Below are experts of layer 4 (counted from 0) of a mixture-of-experts language model. Rows are named router (the router's row for the expert), gate (a neuron's input weights, with its number), up (a neuron's input weights, with its number) and show model dimensions 0-63. Each number is 500 + 25 x the weight over its row's rms, rounded and kept within 0 to 999. Numbers have three digits each.
After each expert's rows: a language model's description of what the expert responds to. This comes from a sample of Wikipedia text that the model never trained on.

# expert 20
router:463515500492511517499440467468472527492456537455558495516456469488478516477518495518509502460487489520556505466480476495525483549494474486519577513504473509478534506439538522502488530520489499
gate0:498500525513470488489506478492455546478507486483485508488504519527484479532508482506451514495479451529557515536504460504517511499487525534500543533447521484497503489520482518459517524539493483
up0:479552464517512500500518514510499484487475497535500485503532527516501495485531469520477443484463529473518521496481511485510500490474515463528452486473490526473483507498466476492549470527518445
gate1:507448538541503464542500513505488504456504508510514489535523472457512477536498494487491482511488500516515502458496462459484437461504498519502495498505429493512476550484549501532479501489451467
up1:517477543511484502523522520515501463498553546508478507552481549540498470490522469553498502497497490451488470536512516508454483544494480475524528518497516501528504492483491492505512485552493479
What it handles: Final pieces or capitalised nouns ending names and titles, such as -ies, -ors, -ers, Area, Community, Council, Football.

# expert 2
router:536521543533479535451474523539498457500524506513498480522518470519458522483466517490528457489552496450496459535470489534502495493505510513463511465525480524488502507499445498520489464508507471
gate0:509508462508520463524538484488501477514553524468507462506449513488578492541493516499514455509483482521478462468481480496495518454481506515509562464478510458496513549518491523487501500543505499
up0:533519528471507541502474485503514521516532478523511500462509542523478508470512533492515517511478580479508469571493502503496458513507485500448485497516542544476524484512489485494500502517455463
gate1:511476425540498486493511498525502506500477472483513513494475529491508496488504496525503504487504490504506487505502495511509497510479537488509504529475471491512553486483521520532501470491520440
up1:496519448549509471477498495525482496496492494472522498475514521492492500499533463484482489503510529522500496500480499484525512499468528489483522518471487446489502512495524475519498510471529440
What it handles: Lone space tokens before a number, mostly years or counts in table cells and coordinates, e.g. "| 2017", "In 2024", "/ 42".

# expert 8
router:475516522510536455482563531531504514497484485548527533493480515482491508496493465512510506437468516492489517481517485471465515538534502518465499519506503469494509512503512472469504542482510512
gate0:479493537535484484498509526492461505442502484472491513522473493512480491527541546474506533460509493520495493511524509487486458517522504515520532521540537498486520503495507481458521490539495485
up0:514469495457458498495522505487563503532525501500510454491509445489476493495483533509540486501540482486506535484497491525511485494486528453528483465484508476484467446484513478501485461459506510
gate1:472494506482546457544502509510523518491528528481537490484540549482494491483504495459495514505483533486534491527514494529511515529516477563466474484467535516483499511491506476495501554483468501
up1:491492505523547469515501484522510522495514513521476499492525513513470500521476462506485498484476537508470515523496491502532520500541482522513506485529520522467500462446537460506467560487489500
What it handles: First capital letter or opening piece of a proper name after a space, e.g. Paul R., Tom Raper, Chattanooga, Dahomey.

# expert 22
router:538508557525500490505523494523446496500511499550491470510554555520497514535487478478504478527520544451498511514530456508476463496522432499552495472478446508528504531498524536513513481500493523
gate0:508498484499498502502524554495487477482492517541513501481497526488494469502457547463478490485512573484524499510495486510494526486540524479485507525511481455417481475507473516512518517514476501
up0:452480514475496451509516558507538530468505475443514484523462490474495505491497474532506532489529474486488511461489531509506522463483534495538474520503487499512530505506474536509475492480551491
gate1:533473491505484442515474514555485477510475479472493517505490502457503485484497491472551487529519464526487526497493480524529472503507497465540507498508493493460559489461492504424487518507467520
up1:544525516554491503491507520516490484496511531538484513500514543476526484486526500508512500490518488551505471494488512475505448463525556528519453462496491491551492541450524525489473471516502523
What it handles: Function words the, a, an and forms of be (was, is, are, been) in narrative prose, e.g. was the first.

# expert 21
router:471472431518529479536526498481519487486490518478503480524478446532539513450469510506499539507416506456460487491482519512502466487494475456525489524499516463527529517550522479495484503501464509
gate0:512507513547468543516489497506481528517498471490531496463497516491483518517479488464488488496522509496502523503520480529492465550521496543478506478495495524519505511507489545502517492429461506
up0:490528514460516478554464478503489476483465544488480477516485471457530488500505469562516456499500494509493498500492529503496529484495480489488474526486496461490493460518475469474511508469557502
gate1:488497547512487473498483443536493502526480543497507522524500527485497465465529500481488512484510528482485479536503506502515466503512497490529549544479476483497524489475482523509515510515538485
up1:506545501517497510499507482455538512510537455518490494493476508502521532549520507532493526497494482465492472493526490518499546505531494499501439469483570471493489511539555449514540480452498474
What it handles: Pipe separators between cells in results tables like boxing records and filmographies, plus semicolons and dashes in lists.

# expert 0
router:479471508469477457512459472469501511508482492484522532548497472481508478501503465484462533462475518483483543514530449487500487512522526492462515464470501502462537471502435514483454518561491485
gate7:511465501521458480485534496482513526483476467530525492468542489492518457565495468474528508484463523437518478495541494489542483472508536513495479481529464484505522468493495504531526530505540491
up7:525497513510455515482552476480502521510487535498495516472516523502502496523533479454492482509488470470508480535475503544500488526512496500480498545522488504505524503507516469517485488493497489
gate8:456551475503500484483513451512510513462510473459497509500479487479519481488516508482485507479548496462459504481521514502495502481540520507512483472502504454492530448484463498483533514518505475
up8:501506471503515513502507482467452503532452515450518528539527515487505501512488481517487441462514512516540515476494521484469487498490518495541475511538483508491473503514515491486472463504487426
What it handles: Middle and end pieces of non-English names and words, often accented letters, such as Espa-ñ-ol, Koč-ev-je, Verc-oll-one.

# expert 5
router:538544565480473481489525475529494496501514529469474501502476505504501499525498469498484505521510477516461453462468497489481515495498501488473444466464571524500499512544522509460511500495481520
gate0:488495523547490494527478513532518486526490484473497531464550522556469545487495489434496533499497533457492448518507502482510491484517523502506505496498464470506485503525533545547462466484520514
up0:505544518457499511500507511480516505480482501520480527513512502494526441482513548535504514473534528545452506483508560510505492525505480460496493457524493507454453479531484488463522551509482508
gate1:522497464517528514480533488492542486553454486510498484475455503423523505533497549513478509526502485494474535547516516502501488514497460540489511501517462497529535520530518516559502531493510540
up1:477513516517475442515475496489477495480529489508502521532539453556490482461528512534536486445491492472518464447537486506525505523505531459487517476482504512479497472464510513463549486495516476
What it handles: Commas, and, or, but, closing parentheses and semicolons joining clauses, list items or place names, e.g. "Medford, Oregon", "died and".

# expert 3
router:462487505467477518491444541486516509538497511501505479516468469483476520506492519466507446502487462501471488517515523461482497473473465472568507481515522477487514508471516518489521496510474502
gate0:512491542466530565468497492481461519566514521482497492453457505534483482473536508503503460510490493448487471494503490502495464488489489494477479505506529527501487497480527483507535524485504536
up0:523505493494491475526472471486492524516515487496501465546511488499489531503466484480513504552496506513460510484480536493564496481508524493549487473513501471510504486525530463521497505533479463
gate1:533503530535465536496526469530505516497500545495445522501512518503503511499445507487499475536470521492471520501503514432486505512543507517464510527522501517481474506477528510474517529494529472
up1:509541475473483470530527529493560483492517479519497497461495484450471502507504527493522512508509535465498496453491502532495540462506487523509486500519520471543505499526498486519478473487487559
What it handles: Main verbs, mostly past tense or -ing, right after a subject or auxiliary in narrative, such as made, won, brought, defended.

# expert 4
router:491502523532487484526477555488474516483476489503536473506529470489529518459528493491454510465531490508559479502504477471543534511564494508472510477502505527523533496508455515495505516513480519
gate0:487501519500460487486502501524494488486493495511506478505490513475523523505485497497498519470535519519476481467480522511475513492505501504533536492446506479525508465476494535571536454564506471
up0:531485509470493535507517511470491577463503528485482494490493496522516507485466481502506495479457493515476514502473507487425527494509533515487538495476486532486497517522519513524514471499507518
gate1:531505537456496513485523491486492477518506524545509488464473459504525501526493459511519461486527511498506469559498495495486535511499507475556512529475476509516533482524512506519465506525545517
up1:518523486527547489515503478512521503496510451517465490514480477489440508502494504517513502517474503491479524494503531501473457479471503465498502503536510528482479533495500487513509506508503554
What it handles: Final word or piece of proper names, mostly places and institutions, as in New York, United States, West Berlin, LaMarcus Aldridge.

# expert 26
router:487486466468509498524497488492500491514557465471502537494488589469516472501490483461499493528469511513519522495497516512505519541515506488474545480505516546470475502529511459505515497472513505
gate7:431500480507492506482481458479464499464492496450470476467469479505484498528469552466527499488493485525491523498493461499495487537487492494480507466511520539504460492530568460485510506492525443
up7:483487514496499488524527490519508513470467502558543494454559464545484466477481497495476512501502515498516532503476496529516490540513436519502532462456512525501464488444514503512522515530489511
gate8:516533534500491536519512497508511520533510493470502521494469492507469539491498482492503469475473529472477541536524523520521494523427465487519468493530540543494475489530505505477496483494498458
up8:486495473512483463494452476467497476457528534516489475497513496500523493502517499507508504521528453548528485456471489476462481469583528488508534456492504468489507543498522478505523518518510524
What it handles: Inner word pieces of rare or foreign names and terms, such as Mousterian, Stemonoporus, Addestramento, Philharmonic, Gazza.

# expert 11
router:524493496523431468493446511533536458453492477490481505524512510527562510492470512513513459481505522523475529509463526499488510457481507512493549496551532458550558471452535478485502487498479512
gate0:509481544509482520499501517482521512500564508520551493508487506531550479517528472478479479512492478545547519501476548492502533535511464516503480482498508477483552496482500535458462516455449488
up0:480522466495498496466512490461490491481460449468491516504531479477481508525476482473519557513515495462479486480501462509523463496464512447527507490492474534554508491474510499525510509559496478
gate1:519497554508479490469480459482490492468483530508479503483484522500548513468475478458531498468498513487472517487472490482515476499510495548485490512476519455507451481512469559484510478460509471
up1:530479480507454482460507468497543505522494528490511463495489497526551518469449498494448482491462467532513508485511525528531436500490501551517520521505507503541487516533464533438495499499551525
What it handles: Role and status nouns in biography openings, like member, born, politician, singer, founder, plus "a" in "is a former".

# expert 13
router:496506505511551513498522527501477481490509521504497467501504489452501487474490510548551501493457499529476519532474476487470507520517498516481530537524504503482454473522510501511453483484531504
gate0:525504500518528499472483543489497514500508492484500532524479500523489459544449444453487505495493510516477521475489483478484508480541508493507512536494492516471551473474519445520475485520484519
up0:527475455479494497467490552439538499426527512533499480508490464469513508494491543481507536502527459540468487507469499501491514554488504486521554470480508492466525528525532506464516534474512510
gate1:512435530504518519552493510454537518528516461504503466466488524499500495438527503556461468481482488470490514492485516494479533488493507537544500481458479511536464485503507519502500483532554507
up1:519499518505548515447487506478490495480521485492514484487471424524521486517502501489490519541509514516502523484472492465493478478495500525516533468539513510471501545512457499503485478534484456
What it handles: Opening pieces of longer words split into subwords, such as sc, inter, dis, trans, reb in rebels, ob in obstacles.

# expert 25
router:522498489513531557464500492520487528489490550516509483503549497514499465516450493492477487494542514515547492479474527504529508445508511493533494501487514538487450465436516486478485489523492485
gate0:462491459507515536520471527506515539517465548475453526478551480467507504521472478507563490524539488499490520508530460482527460475526530524506458508435491460521473466520499473482539490535508478
up0:499545494512509533487496519509484526511476526487474537512545528465514510478491475530548470517548493482492504506499480490533471504535516474513434515457540506526495455502538495557534450506489473
gate1:484501516491553509494474488526466521528458519508452488449505518496495529472524493534480462473527526499531536505481488493529490479481443539523459527536481527502499511563493469466524495501460531
up1:475519469510483463523517497494480471473486465505502540559501468507487475485507533458502533470475494510500453491536512507462504508503541500488497473464539486538464509465510540508506517476514522
What it handles: Number words, quantifiers and adjectives after determiners, such as two, several, many, most, new, larger, various.

# expert 23
router:485512471483525481502518486501496493517566457473483542495480586464515500508464468464487510557467526523497510512511515506507515546486510503483510494508525545478488530557515450494511505474522487
gate0:487524497477496466493549537461493534500473539490486422528495545486489514537495460498489489473508491472464553524528504502464489535523502560510486488497495498468499490506506528478518478475526547
up0:453491540517451516518446530538498492485490488499524519472504494516480461461492498541496470465503474491489507450459492489529479495555502445482486512490511522547487517493479484471506506511416514
gate1:469521480502464462499512519532515528504463450475484479468486497492440498510452464516482527493531520503483523487520510447470479530512525483478509483549477474510531477549505556493528528532498516
up1:456503474514475466503473471491483522518477459442515468493506505475526537493466482520493509524487482418459502469502495506492465530477519487481491485484476518495518501491485499472548471474517465
What it handles: Initial capital or first piece of names starting a section or following "of", especially surnames and taxa, e.g. Dittmer, Mazzoleni, Giacchino.

# expert 28
router:465517519449497482514498484500539487534479509529499466456500493513558490546521509488510495515488497538511506506500485532519480543505504474468500517487504522503487479494470534446441498497496515
gate7:492521507529521494540497536466497489513522518489535515529528510556530479502514529458489525492487491526506530473525506484511472435534511503451478482514506470450535489523510521519527526500554487
up7:515470484507504474523526505506489477484476477493506490456505503481491479473513479512473442478477547489542493525470517561488492501464480488503478519480472532500507528503504487496507497538414523
gate8:513510499515516499511459505477470570504550575460529496479525490473486539523489473526476467499513538499504477503499524476468514486484502510438534499487473498513548450492521542485497535500517459
up8:478470488488488501515454514498503551530529536459550496481515468495477528444514468503494474505512547525509513521462515508470469474481552491550522519528481466500506501506499515509508467531513503
What it handles: Inner syllables of technical terms and personal names, such as om in lysosomal, idae, ensis, angel in Evangelista.

# expert 31
router:511501535508542505497516520519494502512508514519469511508508494494462506545512448522497505540537513500475505529523497540510472478485493494494476541461508523493504476477487509519524508529550468
gate0:540508513444479467491521498486450479508487507545485445523474481479556502493488487533513493518529522554529529478483444480507500478517506513490473499482487521524497511489522499526523484472499480
up0:508526513467531506459509491460484535512541462536532480523521524500533501507503491475495487500517501465441501515544473485488487468501510460514527509560519516545489505501471501540513514524476509
gate1:494557468482522503511459524470464482487497521522471510499502499460483510463470482451491495512530457521473456497513487496504500527495451459530504510493495470518503454498540485502438488528529516
up1:532498494515495507443505487500512503518523505492492498498492456504505532495497469511531500520530468497518485482482468487543519577455475494521513450475507497511537476505530553526512489530528500
What it handles: Commas, pronouns, relatives, auxiliaries and negation joining clauses, such as who, which, would, not, however, unless, and -ally suffixes.